config = dict(
    experts_per_token=2,
    balance_bias=True,
    router_cosine_scale=10.0,
    n_groups=4,
    init_std_router=0.00652,
    lr_router=0.001,
    norm='layernorm',
    tie_embeddings=False,
    optimizer='muon',
    lr=0.00563,
    beta1=0.93,
    grad_clip=1.0,
)
Below are experts of layer 4 (counted from 0) of a mixture-of-experts language model. Rows are named router (the router's row for the expert), up (a neuron's input weights, with its number), down (a neuron's output weights, with its number) and show model dimensions 0-127. Each number is 128 + 32 x the weight over its row's rms, rounded and kept within 0 to 255. Numbers have three digits each.
After each expert's rows: "mostly gets" lists some tokens that are sent to it at least half of the time; "raises" lists some tokens whose logits its average output raises strongly, later layers aside. This comes from a sample of Wikipedia text that the model never trained on.

# expert 2
router:134083132067124120139101102114111125144181099142153076159104086086111107110075124153103155120085097146127173105085105108162112148177165202089123155137109152123102096121139128134154139049145127078120212144148086075138107141110130119122115115122111103126141149119095098151080112131166073169144131175117115119091110140116066115085122123125206166141125141188190162146155121104132172168151
up0:147109106132112100127145081095089140122107151114034115087150161121107157164075108077088204184109165099122111105148161123093142130135161077140121110074131154126107157110110139111122089168103133126098176110194117157085118122076107127081179139070120098152114206137176103091134120093134152164148121108126099143094057155189128190109136168099134113078131081151146152171112116091154148100113
down0:128120169046207140150132117141098144154117140071138095160098109098218107091144129118136108117151165070173156095094116115172106135162075167102156151165115136158122074167190135113133108155074168142157174133128147103131122143105154126083121124123126120173112080128099122111140110088129186101188130121112131135119136173124148072148124134092095130122144196116070126135110158082109127160140
up1:096135167106092075104153118114133098094208149165123144162126097119177089115142082120141073140185137089189184084155136080121145106086112110163166140137140104204117111093108126126126153165047139137126102069208149124135161112117155082143122130093156142148091155200174161106101142129083089188069163115138103161110114127230168118145101084157088153127129089162079165126112109118084089121153
down1:157146121158174134110116059126140132104085173108066104121102167088067167147086090149147186206109082118147124103109084205153126148156122123073145129123109169112123147075171136107179118132136083125111125143161087113136124150066107154106150109112125183146155103174091114154121157159142155152081144165112119143128141086110165108166153118123090098104101133103164135186165142081137137156077
up2:157121076131126072127100125094133110150115159084148119164096140156149135139142181139103192116183134118083116114167093087177097116138116122095091107153109122075079109156132151123116192139177133146202092111164152126138155079163114111144114092126118072063073126092171131029186058156091197134114176130100180160131187159092182160126106165106170119187142135132076130184092093141078127155115
down2:076110168145176098145138187150120097131125123154185090138139135143221096071153080063128123117089139154124075138114150089118079066090093179156129132157100082118154092129153137157113139125150106080113112100120111122080115159111145100138120139172160178166139148129132078195176074084112092090109140119120105141157134141054103148109100164143140127131095086176130128090160147165205106166103
up3:133216125123094153073124108129102155103134134161080104077112136151141122173110118138106137064097109081160112159194147109169134100121129134069128099147166139108132105074169122092167125128125140119093078120129086120132123144114115131106108120091138096121076161196138058116095123167131123131121151166183154139222156131162141151100118093155092177132140113108128116131056176137154149115118
down3:137126170153132097154079155154183107110115121133155105159066124158137086102110175053159131093129136104130149123127169093098126169108100116110212191187082103101086104102141142135098188094167151192105141137119135169180125096166076086108063122189135145100115134172111136091143121093201178105159115119104153121095128188102072113167162127124132116160162067183224143097139080137117127148132
up4:053132178074115147130091095102147148186155159152119147062131156153114134132131131146106140178072149140143128132154135114125157140122164068115109108159162106118159083053095125079149148135123151153167123115152106161104079153110066114121098129097151169162108141161132137099120152109139076172117142115074085129162122146155103107102065131076137154121113145156145100142129098149109126104163
down4:164053127088102104129094147124184132130131113088138075103034179139150100105144173110165135205161034133132079099144091081145082152178121149162132093095117115165098167146106098160039150141115130176109152125123154123147137086139098085141104095138166152163120075185140150090168127096146117142150136115179163168050128127148159135122092161110105115085102111128130127107097102122122147091154
up5:082149049122180125089131110154116186117105141151173106111130124150108144124081148140154107116125143110102165112128185134200132063140154105127158157127055098060098186113139136145087163151097158084127093157148131139139083114096107092145159100130128108170179111129071038181166150093086108112114144124144165196157161139119118113117133074131137128170131138168139122129127209164116124136095
down5:154171116126099180096099126138155129151168140162197142157148055077109144170146120115118140108129115089129076159134155185148162050137165026104107148098131208156123096102150185094155193105187131140124190113175075122155162060067145135110136144068100127148146156135104163176072107093131117173144092159081150127126162148114145168093118081176110121116128072112144133130164130120154167090119
up6:119060136102149145165108135098140149201108155109127166122132111111073188164120117150130100114144228117178113120114074108123181152115121135121107118164161102058113138139174158116083223125136132105138132178127155086112163094157095138103150106124074161122046113109115095101135116128176078104133150129138079087075118111202143105123129105087127131122136098085101171148106097167132165146128
down6:117150096100146165120142125106171125053112114151086119149074094135135135143115130102126123027157109147121163111099150083105168170080158110066116183130107091122125182185064127121105101161123111140141100125158109179100104131115160157157090184115201113128130098119119104155120154132120208119121143192150121146113180160147063074079160136157186167091134106202132125128094152166185056117137
up7:187138102142152114119092127122176158142082172120133149130083094143066125149069117078118160080080135096130160137117094167128128096103184031132167134178130160058153071102097145126058125096035063132165097082140147137106175113120157161127141145107123143171158134162153135080161213113132125166147144068148138100125083077158110118139155099104083136125128137162131102114107188124076105101135
down7:187069133154071136107097118149123194149160108132170140154132180110116143119136122068113126111083156134114103119169094115072113116168134106123079141164168138127080152138095121143144087137155211130145198144144081143113095101133093166121116103150132077114074125175144117179059089102034136166167116144135134182099142153165156169202178138152173163093153111152147162139122082087145149085141
mostly gets: "an", "en", "on", "ron", "est", " mon"
raises: "'s", " in", " and"

# expert 53
router:130120127172092123099169117139167161097095154165146145085156121058130171134151160140129168069101158168078193134151114136136175197083098088115170135126188139116146138126154139154102119129173089087201117119130123161133102137104112139155112154142135129025201037171096130147083128162135134078132137126099116016127082156124066130155129114136192146124100123083113146113122133135191132155155
up0:152177134143116122168171078055181124100076102125085145157125121155116098122095185154137118160171124151106114120118167145147094167124094166174098129116109084095147082159136056013114175103145073102125148099130127180069164130134115149134146122102128068090175110121151168140144175132139162127133129132143112155123174102163126114204148143114173131147080145137119158120105173148140098167160
down0:133111121070171160171114174169151160121111143099094135136149127138086138185123090111111160131131093066130120131076170150139159086090097095189107095134116138124133163147152211098075128147126070096124132148168152157148106185143181113121159167095096135144059182109137133127190136116151164135160124111138108133133115138120124131109186149127086093102095068057091132111148076108090131111131
up1:142124143141116080149178121139157160082155128097112170108181093110091112086171078081126099110068167117134094089092122181176159131152124111126111102122144110088134115067171173152158150164157162165078128116078110109153108130168177162142113097178168109162127115111128125090157133155106103139119101105125193152139108121146148150065121103114138120170178104105136148139122132126105138166135
down1:145068163067114141065099104093113113173110088153131137128134153091162178143077131138144159136113126096155137118124102170127117141112098146073144132103104167097122145111070116107165137119172118151160078109189164149152139133080087129196111137108115133089091077091139130102109198118143134115128145120150094126090135126165140128138155111109137140096093117119141082161102083138104082139123
up2:133141111103166145102057149164133104135124146096054125159153154137143141096158107106112188124156120144122047131124119135134150184107179163124104112098148119157103079103189143107080127138069118134143090089199075113136123129161182148144089151125139115161159127125120034121109137131054073124156116123109124076139156105108167094131172142093136095138118089133063181131139080108155158095148
down2:115171112156146149180120164085121152156068093182146140196087171063111107154148148154115078148106123087103099089157114117130149113153133191150161142089070096143139162132153051129109155131116132128173118137165119079165063125170148080139133132186179109085111133093187211114167142139126197158113110112110116103109092119179172171087169105173141156112134082092131110046149219118123172145181
up3:119116117151097163126125112153083127113133110156149065124138093128103087132144124187119091123120179202147117184128127126126135125143166145127124148116083072186107083162090124124143112081099076126111158133135037127123159127131067166140100132078138107074155111132161135105046144177082126111095113145112122139096145129085096129139183114153114173169147135129112090151066141154186134122130
down3:139172121068102149108113146102141106141175159138128174145123152115171160098113136129134132171090103131142143132119150127115164094161108151109099110127142177121165163147130161124159106152239136181142174124150114110133148097072142157117157145156112103159178123133086156162184171092125086162171124115128091062126130156156162171137117130099143072067150128121193196074173117125108149160163
up4:169118144131160087117143146145063165105140143130098112127102147121211097068088140117146150098195111102210105129107131133153119138120150134129149068109098077119145133093096135204123099094127133170109076155140123162158118177141099174164187096115168165128136134061070161117186121120113112131139156101096132122120144143163129179122133138158118125138157242117133092125146114149133104155133
down4:067118115101103163087130126180174057139176159163143138134098108149124162196170079161148114135091136145077165122105129104125140141146176118077142174119156145148121109139122098086140106178198110150143128083117114065156121133080168109127129163119144159133113127176140119103045166129142160143091166142153064161172049119106109148115160186172141158123131098109088169115084147100124193128151
up5:117145156131157144150074112138127106095171173118150114148224122098078093158110094145162146069130144119151128217140141094113162161130102111146103083125158131137089099131127146143132110135079067149141165135094107123096084109109124111097123121174134097081127123112095120144125110177100092137115148166092160105127089097152215092116161132095129108182172145157091157128118112121107130129105
down5:174076138137129109103149132101123145176088152172120089109045126130186099097113132147150131153133176131082110103086119080163110130097162209087122141159122091173183093184133113139142109136193178128131101149136162109157157150100104177148139111129128154142177148102131141096116071123151128121109184098157077157199135166102089151141126100137185164087087130136161083169135124151130165109110
up6:090080140137080137146134077142114115166123086152146146081080105107123092128160192202110139148106111135141115095126120111160117084133156100092112068158067148128181160088128125188050139123116120106155164115105111078072093103142135167113113137177113130150113105087132167137150102128127049145118198102102097190098160093076150126092153133101077133164153109114087134156145105158102089106116
down6:132199148193147101115112146066188122106122165096113153171127145151092154185106055175161091123120139163129121179118099121114112142126091118184101103118134068148116073134111109129179111105111145106164150140133117175133147149089127112177162073144139111131162101131108105155135089081124119141146109183143182082145099109124082101162061123132101149073168106143153115112113143112139133132136
up7:103105144135140144153209117111086126110163159111062092126141131151146108054152150095120183127143088087136121115136147122105147093108135154097101143136110133182104143121138112167146120098175115133097130146149110178175069188146118111096197160141171104118116065094104091124144119164085147096083118173097185089058195152100168153137159121078151091199173134097150065092108090116108172157065
down7:126150054145094094095081159125200085131094151140176112128103114122138162111090158136135120093133171109165120139114097156118130175150036125086193101190147120163104112113140137072093137169142182133179158144134150120138175127116147162142144103209155122108114152218120147124111114096131108193080156084151132140169060129129150136146090189138089101092111114185132062113111099096119112116209
mostly gets: " B", " L", " C", " D", " W", " P"
raises: "it", "ru", "ities", "enc", "itation", "est"

# expert 21
router:127095150073134127173104124108116101103092094101133117086149102202153163144149116135150112112147105146153138194122161146120130156142140104051171176068120095149149135057167111082204075121117096098099143156110148147127140078121144103130097096173089172102147109165116155112160110119138167150137190147158115110116079142145088140104140125083155168134079131058148084103099138171106089093102
up0:110188165144168115114076174147152099105153098127094147081173096079137123164136053137129122162119164107186133112146118086101133150178132160103121176158158168150184130111086133115118130169105188093115139147144200098183087168115102066116160124105160137101149093170091181118108091135113102136083124164153118130152069133107119143152126126161112179122117186143095138172133164164160083081118
down0:155155144141158127077148127116116070182137073134164114173121099102161133108100164094174146099082099214102118123113160151139159120041125103160119097148115119115103124168121118086133070122116115131092063087114156117107168104131180165188106134173125078185104148121124126095142086106149142149166071121168185106108141066120093116118156090129149104152125083086157112117038159111078108157190
up1:141096167085112136140144141128131115092093159154100144069129135158172085126111134127124148138116155096099050091116149151147083116153102130173106132048183074113143173101134118079155127097108096133125079164155088158071086197099197137162121074107105143176081133168143163111085136095141116111116085116185096086159103100139188196140095127176144151079125150078100165196117140154197165136113
down1:110095111128107097122194168088078205150196119145125146090138190144148135152171078105155154136089140126173128105182112105116109026116145126101092121129072110087151127203138114161122114163133150146095146151104135159110062140097156082098152127063147084076219096119122157081136140081146160127134110161150102129137095113137178143091096121106164153165094116068122115141121108170101120125144
up2:105131158077130128131130120100057152101186130130085119116066106129113164119151108169155154226100067165130158146171121160215157144156113122123141101096057115145102143114206193166092158151055109094113175153156152128138143109110109144094139140138112111148133127127180100119082139129127215085118086165122155166117142117195184115131143119092150059121108087127122109195077088161090130100105
down2:067123144168122115188127102125080104122077138144081136132139149178142125070166105119110088157132163150110213122179114154160100171131127140082146129150092122070079120138084116092145109150108175119142116123138139176186088130129101080108143099127118117142129064119118181193168078146169082175116207148095133047151123147101116137088072122146080129092116160141121144103089116163085130191099
up3:123156064089166176159151128126068145117153112165095098155120136103162155137155146157145120117154101099195097115114172097125125201133107151126140092103111175144172109138112089043118077166093138118141123153127147181141147141145161086138087136113090166089168104120117136079149197097137126128103082208072109176086139099088116170157095145148141162100123127118159165113106104196161107121103
down3:156108126093195086107179112160149071100191126138156143105158155109112131130094100198093087142180084153141099108159162170118123078090127172085141115084145164098165170128139117107161142146129140151108111093121173114116134131093134073136133104133146093145127168184124119123070113119137180120063116159087099162167091146179133117097135165156188067113190185087081153220128114092153143133110
up4:109206142149126161130122101139148164078144141203152095142115095085151137104160127141093122061087117125081159151108145209163108190164173130123146171148073123124072142136133156109203126137137150132117164135108104121130114076155122148111093105167155143117156055106079095150144111182134122135092118176118175174204167116119125138138078103150136116170177179149128072094113117063060146165145
down4:188074146155159126151152096119127101136110093098116212134133138141125117104158182109113075154175198127078131189137094159098183112124129102154131090075094100129114081148143107088129125094127151099140104123130110138119114157096137086123102136133120119105150138149122170142107163160150141109122178142131098108145136159129167107168185128118109104135138066130124086191182133229095110128151
up5:151098150160111129190155110126113111149100149121090203125116129122091102107071147122175140124163098146154085127079105134085131129141140077138137108095133114149086124175127126134134157139126101139110122095204164138166103106120153130128114126091135127171170117126151076078071137075101080102125096141107117047111137159193159115154114153168147110146126121127125155151093072168145083058064
down5:124126156115096161147073166132112101137130128133091125080105105176119151061122143124135174118067218130126093109143129174134092135128103130147147150125132117118093105117112129103143124160099099069122157121097110165122060137153128131128117142196114114122141116079169094127131119184120107117134096139209155134174164102139104127107120124206094122151099138124087160197099092036138159167090
up6:131143089122101147079163092120106097114104104163076105166138176080135074126077154093104153128106120140146105098109141091170155091133080138126178147108086126111124168168090105090106114081135163143085128140141094160093143108116149085154161122156131060126166130189129248084122129124161148110187075106166123122085127130129120153108147180119178146169095121102148133120156098142105045150135
down6:115094175079149149163076140122177175082165115079137063152124109140086097138109149150137141115153090166076093113102155197125116115065084116145116151105201102182145117132150122144088129144129113117088156090100142150193066136161118125162137167092128164155104133087137119172136117112166103096062117140110140062150163089143124107178106175136153169157107108143223137128106130080119086043114
up7:142169119121142193153135090143184130135131140111132073135102129121134083114051149110085113124099169140148189174158112125103097161118088116163109104108141091086108143094150096125106124140115179166096126167213114175154140171125094128122110158148123137142089164157170034079097140097176100126100125119143138185169104163126125106107105133052185133111194160103112113094117193171159108070202
down7:108081114123104079038140167136131110154128101087103140107130129105128107135144165155106146101112106161079080143142076160170124116221142214149159186145125100134155135120147123216089099087155115183091104099193087123141099103148131147110185147137174129154122110110121127122134164128109105160073175170122129147051093121140139152072123115173061172080104112119122124129168131159074131156133
mostly gets: "ab", "d", "ou", "h", "hed", "ed"
raises: " and", "der", ",", ".", " from", "st"

# expert 51
router:116081129159124133112061098159095162106124094054084087153154120075148162115172112148126133175160174180133163049116126115154132162192166143181116155129080082118151134081097229135106122100145140122119151076084120129157106106145117127110159161109091176091111128112098106145125158102150108088124142139117141098137210041140157167170158112134099124118150164140127122155102137110155155133136
up0:088114093172173127146106084103121168085114170098116114144164098161139157135148171104139155136120144089131157094140153116088125118088128108148124234121124154084124127122092098126151186157113132067131129131083097214093102141118167087099137116157175069127115141157171082167054143109093132118152144158172134138177123101153096192140068144092126093070073089115139140143101160118151083101115
down0:076116071146110098100149201087080097173111117131162082143113190068146142190161139089135071162174117127143115134103163142136154125159173124147160163089109123050034143160142108116118115093130151147141127105155105118161161165136089104115094119087097094139115135111112145090097172162152096134069126114128202184146127074097138153114168150117104107183125128134138136108083135096111093151134
up1:161163083125116102140083099114079161124089125107164115107123122116110168154063110090148180095086091070068095144107068069168112065101132143109148143184126107171187145137155100129100149168091123117115097113154135117166137091144118153113189099110124195100109100155112162106122102139098148150123096160152103131129109140167096172163104141165111162145145148103131153100130109067192044132097
down1:181074145112135177120100124122187122140131136159069098141122174161140095130155177181081114160151197096149150163104145088146137122176127117143140056121123122151074187138168135120144159018115118088153122116066141119167091129122132183156129112072067131204117172179166139144149097135076142152126134123047178193139147107160096190103156145121170108102127141183140146095108115148142150142128
up2:119145155078167198126133165130080134155095154108113123105118117170118152167116109096096190129138154138139102116114135073116129134137074117086151068177130176075101112163167148153141169146124175127107160098165185144137154127152134112106087120138123164075078152138054196084165105168165131160123030100101113116116116134159139130090113141120154156078136079137131091115170157151140144139145
down2:144122115149127151155091190110143174098181170129125083120141139140147149109105090143129141123149148186136097103134098169159137113139189180131125134182091160189169163155158083089123118126139128118139142145102093131157095174087158152064131135157136110101092133107094075159069177143139157140079159108110173134102076104143129142140121084072183198136158171136164153114081120153151137164095
up3:070127099067147150078114161115156108150092111143134103108107142123162095116134130114165134144131098096121141114100077099106113164113151098103124130156132163094125160130112127134068144091112146150107106202130151111105059134082154168138132142172133099103127127144170193190105121033105116105191092091147163152141128096139155079116112170103122182200147169183158124168104164134175101157128
down3:179100127129102145109142143094125162138151123058164138123163146139115138101087129028089111127136127113074121136175098132114155090095131144121132108081099138179141132089139082098129113150144146131176108102117079091117167121108120095084114145133152128118180101084120085185137072119136206149152162150128120112126182132114101133152142101179159160128148103145119150127159071102202147117136
up4:097123114104060129093101098117086131046164147144112156149125147108143093083175135141052175124166113094120113086103123104136159173146130164081118112202058114163121167117153073164118161161182191129162137140173177129150118125086162155116173105118157133091079131169150124145115170165148088155131200147158183151143107106131131135128143093051124129159171133146161151061093091167121132137127
down4:152105113140151090140099089151143139185153181105117100163160121177115224134087133167168145107139138089175095096113145108109055124108152102146202149088116108159154101150079158096114052080106136176083109145082092101184183090148095119097141157082172116138148201019110182135117156152112116091107121065133037147116164167125123077144147080179178090189088125099187139143162164093140132130129
up5:169151153150192130078117114128164100090094172048134101174148172134109067095126176107094177169064145105195105106189142078140133046143173165125142136155095138201108103122147115153122077116144093134043129126157108195137144110116110133121145130140192112161115169067117159148142085134142117090132108121181072145063129127074156117141134152137145115123117083085155139136154106086103100114122
down5:114073134150134094201182167124138155163132088120180135120086207102134139161144115181101143135130156138113142152030156152176114179178085150092096089145139073102102144113157066069117122145104168153165135117132124110164118081130132133169122133119104122108132116167166115137181147133128132088129096150135149110170084102087139120122147128170153151145066121156106119182205135131077157075119
up6:064166168126143125171048152092153187080144112109087149146146123093180156136081087120142101158121168122074119142144131138113194102109165129157135114146149100197116130143182162107128123140096183167161127110134172136135087127110114123110150120113134059152104133160143154146094137145114028184082061092131117135146148141117130145109033152152101161127132128107050074103153120078140131099110
down6:166135119096132179105111116161050109178185090153181184173119184143127150071140146166101143104106099119073130160083060098147163131137122098107077154123093137114158096078141132109145098188152063118120146126149105137168101108141154133101174133078080120125122108148202122080107162116170103109078160119159117126119124117151121125104089148141136086121109156108138176074133164171071125103128
up7:089118098134116144149142174113141142094135133102176170145077132148119222126096061124082105110151179158137134150141129096104182173133127068133151167130159186145104147111160126073091090110164142110125135139153112079124091109128148142134093106076133094113119195137141171145166168142174186138119181140123132110143121073135163160147149160127154106095123141153118077125134181107147131165102
down7:164076156092150096147105082138123136107127100147058125100068117171101138145119105079135102170070148106117109046122123123141165128166106109099153070143094122139124171124124086173160078142089197241125150162123173170152121114106079137138148166138114139147146136119143128145096058133137132169084155158128134146155077180110088143170114131164120122109137124147126193064117072118150115137152
mostly gets: "el", "z", "ant", "ach", "ator", "ier"
raises: ".", "er", ",", " to", " and", "om"

# expert 23
router:100116151073122123125157049175108112091117153093101084137148080085106194188140130147133141161130119166114049134151184122133120181110132143133100096142138173131098136115137134149179121142147110171140082120110090155144129099112176163092129138185139156088114111152143107121187108091091168134154130163151117143103067091147098110156180081101151208190155147083129120157101122163127163099120
up0:153105133120171131117162154082127169094146126122151093132122117153130165163106120173110128137124158118117168141108118159130070141069104148130093022070120117107165118129115096077118146158105164087101139129125161153134107112109079073127210146124102159080085164133133100160078145087136150103143125163084130180132125144120118113128159125183177151129108180122163135145089170162086131137120
down0:142115080136076113163081126107076155175150095157106127145169135114134103117157107091167150163170167147125082093147124103119160146095129186091148166168139164079110113121193117097099119139140112162118118133149122140179154140170148120105077144124156092138182089122110108092157157108136119153160127059138135096106134082160168140149064141083117054151161045078103092068120066136116079124137
up1:121120140111080130122121079129131098136133135084155084176172118125054141105143157112101090226113102108112126121109132154123068183128143182177098098095094079084154142106157060047103193124112104177169112133147114134174173115102129181134094061112127126055101116214094128157190089141107122111105114161116188192148140134166139109141153127162142078128129135132166118219142119140108137148103
down1:118143155094221054164159196117046156154109113137095144127119169108153102208160128117138170074133143111131101110131120092113108119094105086105155176123147171166118122158100059111173082167209126101111126088104137099146157107178139096111120167198130180155175118113132132119080121101158099108152184141096141133184067109119155151074130148158100169139107122178086095082113108090085135152139
up2:170110102106087109208146097149094154160158145068165130096169102133136164116160150074121077167163110160170096169123170127131147085122128130124117139106102068138138131136109094133095142148146203139185135081108141169111131124119112092150147079125182114134034143167134164119115159102079138111127100114141102142171111111176197152136181165172156107129067079082139154147083095136071137140094
down2:161091169136119133050140162133088106075135121116136119174181185059120116124104089153155212133091153116126149086171100131080175175130107108141180152153119133131108118116075185172205107085141075116048120130086039140148135116148144110189144189089124166166107117112110170141150111102151177156157185122178151117089055132103113130105126108078112123143115146158120081142125132193124139087127
up3:154156105111149160095116181134144106135161164127110192126104156083135062177119118160056142134171168134096089120185088126122117087096131104122139041132175135100154186169173128133124128166110136107113103158107125131199127112137090082155092130155119154117093135144144111115142124125125164075177092129199127077158149120195123144148103101099087137111152126140095101095131101127094099159147
down3:147145114134161137157145147168102116044139084111185150167076117117101111116096166128147135089121159116080149103121154124136130097139128167092150129135084135091081106116152090162096144117206142177166174105127093088128135173115141088119134101054110071159143138138159163173123138070104136162136104156110151128135089143103093172148124185153114104094142114125143163121078120064125100158078
up4:112112138148142100144094144139135150124126114091220101153132129080125108154178115113102164153148117123081118130148093132139135121151105143082118183168187089138111185084171121202043152125098094158145174096156087169126135163089070135107155131160129146130094060160173169178137099113158122067160117152119118138103075161164129127123147122079158185086129098155119122151083132149144115114147
down4:068121090165107133137154129118184137093149186103163088122121121132120141157109146138197121118138140149106095130134124159132140111104126163144136118131141123091080097090096137169067168093139162137144144148157082154109146121155103107169126121145152157115167149181133135123139144149093089148146107088112117084116173073147112139155128117054090108094117163148167118182145128099138088113110
up5:125160120185111141085175126105152089098108125132145132131078089104144132110168122141073109119128070166155095206176102136132112130163135122158129139153171120072121115138110053131101116110188134115144129153142180104133143172085103158142117125132142147170135113133130104110115156192192130050061111180075133143110141118118104099109134142139166098129100159114056102121092196141104138160099
down5:144121129092154153144093090164136129105158156109097154094192123179136101086099146118102169163095177074150102163107172048150121090046108128063116083120136119159156202082116125127110151150058128198115147124115093156170101137171105143120156086109076158106139180142119181141083113084109112182104104051162174094139141109154124197111145127152098123150144084109128182115133119083108140089094
up6:166218063094101127060181098142120156099071193088132124126117142094068139074137158109071109108098136066138094151110152182095149093124087164141118096162143140092152140145125138122073130196182127124138059092116140168131158105083157103084168112141105114155126093085064156131204137159173123139158084142188109102111069169151167128163198090148112178140165138090161123118107145133106108142138
down6:172161169140168125122123127076135110138129077130127099143105109117186110163112102130153159135131080138093095179118114151166071101120150115124100151107107131099143155120171124109127124125082184137129155134171132110130130134134154121100161164102121158129153108128123137138078102101153117112165087087064172111110074127156139113127104134077139096076113088142139113085194149109176120110166
up7:104075144118122094153070111148159148155159183151138068075129057096130091105094125096137144172133140163099117157148151156142162167145139112160122154197126188125087138108100141064135143060116202107097083144145112130165068105110131150131130039152156094100120050189128202138173161132165112106115143113117066131144182106158113071093129074100148130112115094139048123163137174149067123126099
down7:131142070139124112130169128113110112136132090128139084075155112170146102134153084192097064112133129131165142151162135120124100174087143099133113115130046179143143133103080165184076148128088095133078101143086108137124149141147107141117112099114142101137155225103176098136112119106080112141105133094192182138110172080144148184144104194125156129122114124135135150121122159110161141101137
mostly gets: " A", " S", " E", " An", " U", " Al"
raises: "th", "der", "icial", "ch", "outh"

# expert 72
router:098109142081131115129108111112181163157135151116131163127160057108109164118191106132172131080166104056126142111096140116119126147140179105100089149092169125170170109143097137127119170080049157116087056101171174149148150107154084131160131100148107117125102133133136129109172100153160128062115081070134030081174095156169230126101115122142134104116066110131165106133154133183090063076162
up0:121119114104115136104162092171102122103080119125122094202155111129115113082149164198148149141118144097158126150156169130110105146153136083112186174168100129173137124105119094158073083138111120129133097111206024091143207109117116135120159085114159157169137107153172124105119124119098050137141077182110132110157130105094134144178195188211121157135116117093134158136113143134095134129142
down0:170179217120088107108103119141118144163128157125144171111082103105167158137082042093103118116124125126108062110119058184121187125100128063153099082119102141136086163134159137149149165080143128113082132115058180078116128124125158119134131155132113153064166205110108137105115106165090139138113164148128080164127165106161166100095184115099129174105162130173154176106177100113128119109108
up1:122159126090111191156211147150092114142125150113173083169147140148161137108151130169102158125103110089181108076125121122154125154106097068121151155116162108152130040072148137099120095164094089141111118096115109108131118157110155140104156137131123090113115096126129127140113119145114091196070122173079182140087120112098160126109141103162074160148121160124163173148155144004162173171073
down1:157105108158152071103104120149182119108131130127126197080108084087120185166090128073083085136132124100148110189091115109169139121136104134142081167145171135117137172159063158071150079198081118132156142178143128136143187088149107101150127108113154194120096174151118052155113107111119172127114152067132071131217181130155138148162160138160126136103172138155147156086095210104128103152197
up2:123102182141165092148140114123142112128085163106096128159124143191131048134047138144164146145103096192162141115130167045103114081168082197103116177129103127127147150134145030151146122116138144127099132135177165136089127110107153101093121147087080062150135149151104068152112091113116171185126148075188199092093167123156121098171108130087148187138127136136120179109130160129166163088076
down2:144152159069055093203166132090128114100165091126079161082136124125157198133146136147080164121112188113092101154133082198132122080095131120109140125130147103095146094116088135094149136070099131127131168189125106123095043120123138107138143150153095141134123086102127155141149143095180058088143118159107102136171129156153093116099144069127100122142097146203058105139112121003117139093142
up3:109137120108124126161136112116182145144164058189107130000155111166110162139049089108100096101191181230144167145149132093127106155144115142119144157142108104143146085181110088155109133119133143177138125146136134099115123136128080129140116143149154093139113098055124191133131095112114158112093163082091130159144123122110134119161146147094178131130068151155103178146160150136121175128081
down3:176174169186105104118161197110096131132108105100101113160180134143152089134167121096158078114132106127091120144091124154142121143138095088115144121109107207130124093130153150088126103160171195123087091140147180122098095144133141114068114123151183110111122119143090118155087196184166118125145082114178093099128149106185126166078137130090067116169142140124138116075096099078149108131120
up4:076182179130143096147112139080150142109128187155110088144147124096138161175128113118155116154163156060104096152104163148223096124115071136066136100082087119117102121086155143119197134109140077113108108148171146120066143157162158153152114113109146138103144059131104139147103091152046073108141116127080152157149173079131090127053111170157105144148144180109115164118123130118110186151062
down4:126097060122086117113147075119118128119089148109172142135137133119115072121150149204122106123131086181128120149094205127154100124118156144145130114142097149075105160139121151107129121216121113122197127088140151121170102104138154153089141156159125110151143164111168092110118143114170171141044130127158082129083085099162180092170131112055116117149127074172086146145134115182154165108158
up5:120144146101069112134129177164101175134103154186127097114100158078083115072155155144135183122159104142131078174128123123085114095136144080208084166165064144163134127173101186136122115081158201132125064105106162158136110131158084103100100113086105139123138161174135087163092116156125176192146144125133156131157158120152099074103102080148152159143165154155117148115161126115121196087145
down5:088183165128157099084122118081145125078104133083161170068116184173101165136153149062144059183146108105099090139135170163181102117133076116102073117152116115127125121119138146175140108175162118124078158157143142089129068165191120145149136115110107098138092161129157172147139139135156090141084084140100074106114127117078092120148111099089088151135127161090215108182083107141149102083122
up6:109070115148139098128126088123153135197107081190162136127126125104110156098133158113135122168127155175127119082116118110141164196167096100118139158109145091158099109166092105121168141151184155123143151140130084022077114104097130147166077088133101141151180113172128067111144140107186157104104111095119137146102154174110159086131103163112100136126088157076174125175161162175121138196155
down6:156137136125094098125075171187112139091158166065129116135090124174086154097103184131054126159172106073130122124137115086155148116045099116167116151136111133115137150115133116144101119100073132156151185167109137163136130159106101124108204137145104133083066128095157156096148069136099126135102148109186164106142105130086122112129134084059122071080102126200119177083082093153120139093189
up7:138133170126138182161107123086166162085096154116134143148130157119151077136120141111097169153162184159096129160094126155111074097176124137141105092065144083156054057142128113133111107073127111185128076137173114132113113142126133113136102148165093083158137133172111112127148064161154202128127192143206179151095123105171134133112110186164174106058157101099094115163131111122185179111137
down7:109126128072147100123154126118145096140104149189145100147093116102101184121148145182132113126133132082114119115136153120166078185093106114130147175112136158051152177115171199156149126132149131133138209159139116107117156142133136131149183147120153143117120110108157147132103124126107143153123133180063106074176114162110134150147044099116113158135163190118096114116136148168106081120153
mostly gets: " of", " from", " about", " between", " around", " From"
raises: " the", " his", " their", " these", " this", " a"